Weights of a small mixture-of-experts language model, trained from scratch on English Wikipedia.
Training: a variant of Adam for the experts, 883M tokens.
Below are experts of layer 6 (counted from 0) of a mixture-of-experts language model. Rows are named router (the router's row for the expert) and show model dimensions 0-255. Each number is 200 + 30 x the weight over its row's rms, rounded and kept within 0 to 999.
After each expert's rows: a language model's description of what the expert responds to. This comes from a sample of Wikipedia text that the model never trained on.

# expert 38
router,217,200,168,199,173,182,220,187,238,189,221,133,223,205,172,213,224,200,221,240,211,249,195,235,153,162,133,182,181,151,180,162,150,164,200,186,193,197,190,128,204,183,179,178,184,200,214,169,215,201,223,232,178,201,216,227,235,137,198,218,205,195,238,207,182,264,194,241,234,176,225,218,244,206,157,197,104,176,199,208,198,256,172,193,220,149,226,151,234,181,191,198,144,202,158,190,173,169,211,230,214,222,238,253,157,191,197,230,187,172,252,181,239,190,240,179,235,166,239,208,198,210,187,179,196,231,203,208,178,237,179,152,224,228,180,174,188,154,225,187,182,212,204,178,184,238,174,196,228,230,157,159,188,231,178,169,195,199,266,177,226,182,243,258,205,221,204,207,203,177,195,188,187,152,214,196,222,182,199,184,182,262,219,214,252,190,119,182,214,170,166,240,168,207,174,199,242,183,194,188,180,231,226,231,167,246,212,212,239,229,212,189,231,192,174,209,179,214,240,235,238,171,256,218,182,183,155,234,196,219,228,172,166,143,234,250,202,178,183,184,207,207,231,149,185,214,213,129,173,171,188,210,142,218,168,134
Description: Sentence and section ends. Full stops, line breaks, closing == heading marks and table row ends that close a sentence, heading or row.

# expert 19
router,201,205,197,218,190,202,213,174,258,137,245,168,191,183,157,190,228,185,210,245,234,225,204,219,187,206,159,220,201,168,154,162,174,164,227,160,174,200,200,169,210,192,231,195,223,179,200,241,271,224,265,218,200,186,253,250,224,145,243,199,192,205,268,155,188,237,231,234,220,205,238,232,235,182,169,225,147,173,241,209,180,219,187,231,161,167,237,170,212,193,221,199,205,235,131,138,190,240,170,256,244,229,262,255,182,126,213,227,184,188,272,181,222,190,227,178,240,157,188,213,193,239,166,168,222,211,209,253,173,225,171,173,252,244,167,180,203,194,207,163,182,225,217,179,192,248,174,178,239,202,205,145,180,232,198,188,241,182,238,182,264,211,215,228,243,245,220,216,211,214,175,172,176,204,226,191,231,176,159,166,175,228,222,210,256,175,175,185,203,202,170,201,181,214,196,209,233,224,217,210,189,238,237,202,192,182,186,177,234,214,212,204,222,207,215,180,166,208,205,170,251,181,202,197,204,181,170,203,227,242,171,166,169,169,199,217,223,183,157,232,235,172,219,190,156,207,250,164,171,206,148,191,138,228,188,216
Description: Determiners after prepositions. Mostly "the", also this, its, his and their, right after prepositions like of, in, at, as in "from the soundtrack" and "by the late 1980s".

# expert 13
router,238,211,230,178,172,186,223,172,203,151,235,166,228,186,197,184,203,214,215,248,213,215,196,203,190,187,187,218,188,166,192,184,171,171,195,188,169,211,217,174,216,179,206,198,194,166,150,193,234,203,216,186,186,168,205,262,201,166,190,203,141,198,227,183,197,227,230,271,210,207,217,221,243,214,206,270,154,167,200,203,205,202,163,210,227,187,217,133,225,182,197,203,206,239,173,173,135,214,141,233,209,237,217,239,148,172,205,214,212,197,230,199,287,206,203,210,246,202,184,220,179,211,192,179,204,235,185,259,227,261,168,228,232,225,171,210,189,155,188,132,165,193,212,166,194,168,187,162,261,226,176,177,175,220,195,176,214,228,205,195,220,172,284,224,244,243,189,227,143,195,156,176,209,159,217,207,190,157,226,193,193,235,234,192,205,199,110,132,195,142,159,254,159,233,215,172,207,170,157,184,179,225,227,190,180,204,187,229,255,172,173,215,202,168,192,162,174,192,242,229,215,191,213,223,248,167,196,227,205,240,158,155,214,193,179,223,226,177,158,190,243,163,214,200,197,268,258,179,166,197,177,192,160,246,225,184
Description: Media, chart and stat tokens. Closing quotes, parentheses, periods and numbers ending table cells or sentences, plus media words like video, CD, Billboard and album in music and game articles.

# expert 52
router,218,233,208,160,165,194,250,171,191,221,198,139,187,203,201,196,173,195,205,211,210,216,194,270,195,173,197,188,176,185,188,184,127,203,236,170,200,187,167,194,230,189,260,156,209,163,173,278,227,201,206,196,196,173,244,223,227,194,244,180,158,204,272,181,177,214,210,256,217,232,182,195,203,204,215,254,173,175,215,205,152,214,192,214,181,167,240,88,193,209,226,208,201,199,196,164,172,196,234,253,213,233,216,212,212,126,267,257,190,166,251,208,224,154,232,189,237,169,224,218,222,193,219,172,182,206,259,243,231,254,170,167,228,208,179,215,252,180,196,194,192,221,207,186,197,196,140,170,230,193,205,176,146,215,173,211,221,180,225,181,225,166,227,211,184,247,221,268,157,173,187,200,202,176,270,238,225,196,171,197,183,219,285,239,195,191,125,186,171,181,205,197,145,233,222,200,190,196,229,219,195,227,225,217,212,204,184,228,186,259,206,208,222,202,214,196,196,239,216,200,223,172,196,205,224,209,211,236,241,256,176,187,198,172,202,202,228,183,140,232,231,233,189,137,182,196,206,169,183,191,144,190,180,214,204,186
Description: Table labels and digits. Digits, table cell separators and field labels in stats and infobox tables, such as FW, Turnout, Votes, Coordinates, plus j in disjunct.

# expert 46
router,232,173,236,209,161,174,212,178,191,155,249,153,183,220,184,174,161,200,209,244,218,236,207,216,197,181,148,168,187,177,176,201,196,163,215,181,172,212,201,147,212,231,243,188,199,160,179,241,235,163,209,250,157,214,236,286,241,177,210,211,178,193,263,170,208,252,213,243,200,164,225,211,219,213,193,207,141,190,206,229,210,209,126,234,190,176,224,163,225,192,147,240,185,215,187,155,217,209,190,196,176,243,209,246,204,169,234,234,230,157,271,188,233,181,220,174,211,191,238,183,187,185,150,157,205,236,197,268,195,247,176,181,271,212,188,218,213,203,172,199,187,221,228,211,189,218,191,184,266,181,195,158,176,199,222,215,182,195,273,195,252,210,223,275,187,272,185,237,177,194,175,184,203,174,219,192,215,183,192,196,164,235,238,229,189,139,170,182,203,171,192,227,151,229,198,158,223,228,182,197,181,184,232,191,165,221,192,212,243,206,238,189,220,193,200,164,159,193,240,211,235,210,167,216,169,212,177,252,224,187,206,155,165,210,251,223,226,210,183,177,224,146,226,166,195,223,254,160,208,203,163,206,183,179,184,131
Description: Discourse connectives. Conjunctions and discourse words that link clauses in prose and quotations, such as but, However, because, though, as well, even.

# expert 23
router,229,240,196,178,152,176,212,160,248,155,257,149,208,189,180,224,196,198,203,245,227,267,164,275,173,161,166,196,223,171,161,187,148,173,223,159,154,179,202,218,226,178,216,188,183,218,223,214,212,200,196,184,194,193,259,221,283,212,221,188,178,190,236,215,178,188,184,252,189,224,238,185,242,183,198,269,157,202,189,197,152,236,223,208,182,154,221,167,210,204,197,158,186,245,178,157,160,196,194,202,205,198,278,227,200,193,226,198,164,163,219,185,235,168,185,180,248,205,209,207,209,210,155,158,163,205,227,213,172,215,137,213,261,229,217,195,261,162,246,152,214,146,227,170,211,187,217,181,286,223,175,155,213,216,195,205,220,216,222,154,217,198,215,193,231,231,185,222,125,212,189,208,188,213,226,217,220,178,178,182,172,221,274,211,210,215,136,194,196,211,217,204,178,233,195,213,247,160,206,258,164,241,216,195,189,222,204,259,210,255,227,176,203,174,224,182,199,177,222,206,226,185,219,216,171,233,196,223,242,233,212,158,173,180,214,226,206,199,202,245,233,191,198,214,194,238,205,178,157,171,199,172,130,184,199,220
Description: Infobox field labels. Field labels and units in infobox-style lists after a dash or bullet, such as Location, Born, Founded, Genus, sq mi.

# expert 11
router,225,232,234,204,199,180,240,180,248,171,211,176,243,216,148,212,204,179,215,251,258,225,208,217,158,208,193,200,214,168,134,181,182,189,200,153,143,161,193,154,195,166,168,203,201,151,185,216,240,217,224,226,163,167,259,236,228,180,239,178,173,187,210,203,249,246,212,245,211,181,208,200,216,182,226,232,167,151,189,215,160,215,187,200,175,198,243,190,217,200,214,215,194,219,189,183,163,222,194,237,243,235,242,224,178,192,239,221,172,182,226,212,257,155,241,181,251,197,260,230,193,208,161,121,208,231,205,255,174,219,154,226,220,228,125,181,173,177,219,191,227,193,249,178,197,232,157,162,210,221,172,138,180,228,187,178,219,191,207,185,210,209,215,195,202,228,207,194,188,135,203,162,197,179,237,207,227,159,153,205,200,198,244,210,218,227,197,169,183,173,172,238,143,198,184,237,231,168,163,234,159,244,255,204,239,215,202,201,221,227,213,197,276,181,224,175,184,192,205,247,214,182,233,170,225,201,156,200,243,274,175,161,166,169,183,217,209,189,189,238,247,203,245,184,175,250,206,160,147,160,185,210,167,206,196,188
Description: Institution name words. Words inside proper names of institutions and places after "the" or "of", such as San, National, La, Force, Hospital.

# expert 3
router,282,232,203,203,163,180,188,179,199,155,252,145,201,203,206,178,196,195,170,211,220,239,207,189,145,177,140,209,207,143,207,157,134,179,237,159,146,187,212,128,222,197,202,209,177,176,170,204,258,189,227,195,198,177,243,221,264,165,263,187,158,178,215,179,206,248,231,246,203,198,206,223,246,210,205,241,139,164,179,211,196,223,192,192,185,158,230,177,192,218,220,199,135,217,216,209,203,182,157,265,208,217,244,210,157,174,216,235,146,187,223,204,245,185,230,195,264,160,178,201,193,175,156,163,218,200,225,229,171,221,165,174,218,218,176,189,166,172,208,153,215,182,212,187,179,217,189,167,209,216,205,127,181,203,166,167,206,198,237,175,217,206,222,210,188,238,210,251,204,175,199,166,186,189,231,218,232,163,175,187,177,255,228,208,244,179,157,168,198,171,205,261,153,199,197,175,201,231,205,196,200,244,246,190,188,187,219,220,266,222,229,213,195,209,245,187,176,222,198,186,230,170,204,192,215,213,190,205,228,267,201,188,162,197,245,218,233,179,178,203,218,159,241,148,194,237,238,181,199,181,123,173,138,219,168,183
Description: Table and sentence delimiters. Pipe cells in wiki tables, especially minor-planet and roster rows, plus sentence-final periods, commas, colons and closing parentheses.

# expert 48
router,249,209,192,188,159,199,244,172,206,139,237,145,210,201,193,204,193,187,210,219,208,215,180,204,177,155,195,180,233,166,204,168,162,189,216,216,157,219,175,202,187,221,182,223,199,155,153,171,230,184,215,215,172,185,247,261,265,144,228,192,162,169,235,185,197,252,230,271,212,218,203,190,215,201,209,247,152,168,207,237,199,228,205,163,210,161,244,139,215,212,227,215,179,223,164,167,188,206,206,226,181,218,243,214,202,194,224,247,220,170,237,212,241,162,205,215,241,202,206,194,190,220,206,194,194,193,221,213,231,280,176,203,218,221,176,201,222,167,204,184,196,181,205,215,164,170,144,144,261,208,180,160,204,251,232,171,232,204,222,164,237,184,261,231,221,230,224,186,203,155,207,209,188,161,231,188,191,171,192,182,209,227,288,202,208,167,143,132,188,167,145,219,195,263,202,213,182,203,176,178,172,191,243,191,185,207,205,197,249,215,235,202,172,161,200,169,194,191,208,219,211,188,276,184,206,202,160,228,218,238,223,179,172,165,230,270,206,205,195,196,244,177,241,168,187,229,269,123,193,165,208,153,163,199,172,174
Description: Units and decimal digits. Unit abbreviations and number pieces inside measurements and statistics tables, such as ft, lb, cc, pounds, digits after decimal points.

# expert 55
router,256,208,206,184,175,214,229,133,192,142,229,165,225,179,192,216,175,182,242,229,207,269,227,173,165,196,167,212,228,184,152,156,191,158,230,166,131,188,212,145,204,202,183,163,183,174,174,209,200,205,197,235,216,190,265,255,244,178,217,200,189,179,213,179,229,207,208,226,253,201,235,226,219,209,188,241,188,175,163,248,196,219,144,210,142,140,243,166,227,193,194,199,167,228,150,161,180,216,175,223,241,235,255,229,176,154,208,221,210,189,222,171,241,181,218,187,251,158,225,208,214,228,180,168,183,217,176,263,165,223,168,172,242,249,174,168,195,170,197,176,167,218,232,150,211,212,178,190,209,211,148,167,194,201,171,160,172,188,207,183,197,236,210,234,233,257,244,241,160,184,160,161,196,226,235,217,224,163,191,191,205,225,258,181,220,226,135,209,173,120,171,279,181,189,226,218,214,196,188,209,191,225,230,219,165,177,188,182,230,194,222,179,239,203,207,169,174,210,219,196,228,177,221,186,199,206,157,243,221,234,203,197,165,182,185,230,217,215,144,222,236,167,229,167,213,219,224,147,187,190,152,225,176,210,220,184
Description: Nationality and country words. Nationality adjectives and country names in sports results tables and bios, e.g. Soviet Union, European, French, German, plus codes like ITA, JPN.

# expert 20
router,259,239,224,193,159,194,260,148,234,151,220,149,187,202,187,198,177,188,226,244,241,218,232,227,168,169,182,187,193,134,190,142,148,141,212,168,170,171,223,174,211,245,208,163,179,166,196,194,240,191,217,211,202,219,224,257,252,142,250,205,151,223,276,160,215,228,219,227,219,194,225,211,230,196,200,231,154,178,208,230,184,192,193,192,189,175,237,161,269,182,216,203,177,223,172,125,180,200,155,243,221,239,259,235,184,159,200,219,212,150,243,193,225,156,238,192,232,154,232,196,202,223,143,164,199,220,208,243,177,232,156,184,239,224,181,166,214,203,212,135,173,230,212,157,193,214,174,194,215,208,173,184,180,210,201,211,195,196,233,188,230,227,219,214,242,227,237,187,200,188,168,200,184,173,234,191,204,192,208,194,182,262,209,227,224,191,173,160,222,170,178,199,194,228,202,176,210,205,199,194,203,230,225,189,168,199,204,166,212,196,199,210,246,183,203,157,161,197,205,189,202,156,225,211,210,161,154,256,227,233,165,166,157,149,210,222,216,214,135,232,203,188,208,169,201,193,247,148,170,187,156,213,128,234,189,159
Description: Determiners before nouns. The articles and possessives (the, a, its, their, his) that open a noun phrase, usually after a preposition or verb.

# expert 49
router,244,256,205,188,169,212,216,162,246,180,240,153,235,214,170,193,196,222,227,227,198,225,202,194,205,214,174,137,215,150,140,175,178,184,230,182,180,214,266,178,240,194,175,208,215,167,195,201,205,155,227,219,202,232,242,248,223,194,186,163,169,227,228,175,195,232,208,255,248,199,227,228,218,165,170,189,163,160,196,246,185,205,185,158,162,163,240,176,254,167,214,204,192,188,160,135,189,150,171,243,218,244,244,233,149,138,198,218,205,178,191,209,233,196,238,197,213,221,167,166,189,140,195,176,201,227,203,215,164,242,182,200,231,213,195,196,189,215,251,187,227,219,179,171,234,235,217,169,211,249,170,143,142,211,170,190,205,194,232,163,250,202,180,211,167,213,246,249,209,135,186,250,198,213,237,191,194,173,191,177,166,251,258,198,206,150,174,147,203,193,153,279,135,209,219,189,245,215,177,190,239,176,262,191,177,217,179,207,240,166,224,196,205,199,216,181,175,209,210,199,179,184,222,171,212,219,215,211,210,254,222,188,157,181,212,237,205,173,168,204,196,206,224,157,226,197,234,154,187,195,158,213,198,264,211,177
Description: Name endings, parentheses. Final pieces of foreign names and words, e.g. Prok-of-iev, Chakrab-ort-y, Tereng-gan-u, chartar-um, plus parentheses and endings like -ism, -ist.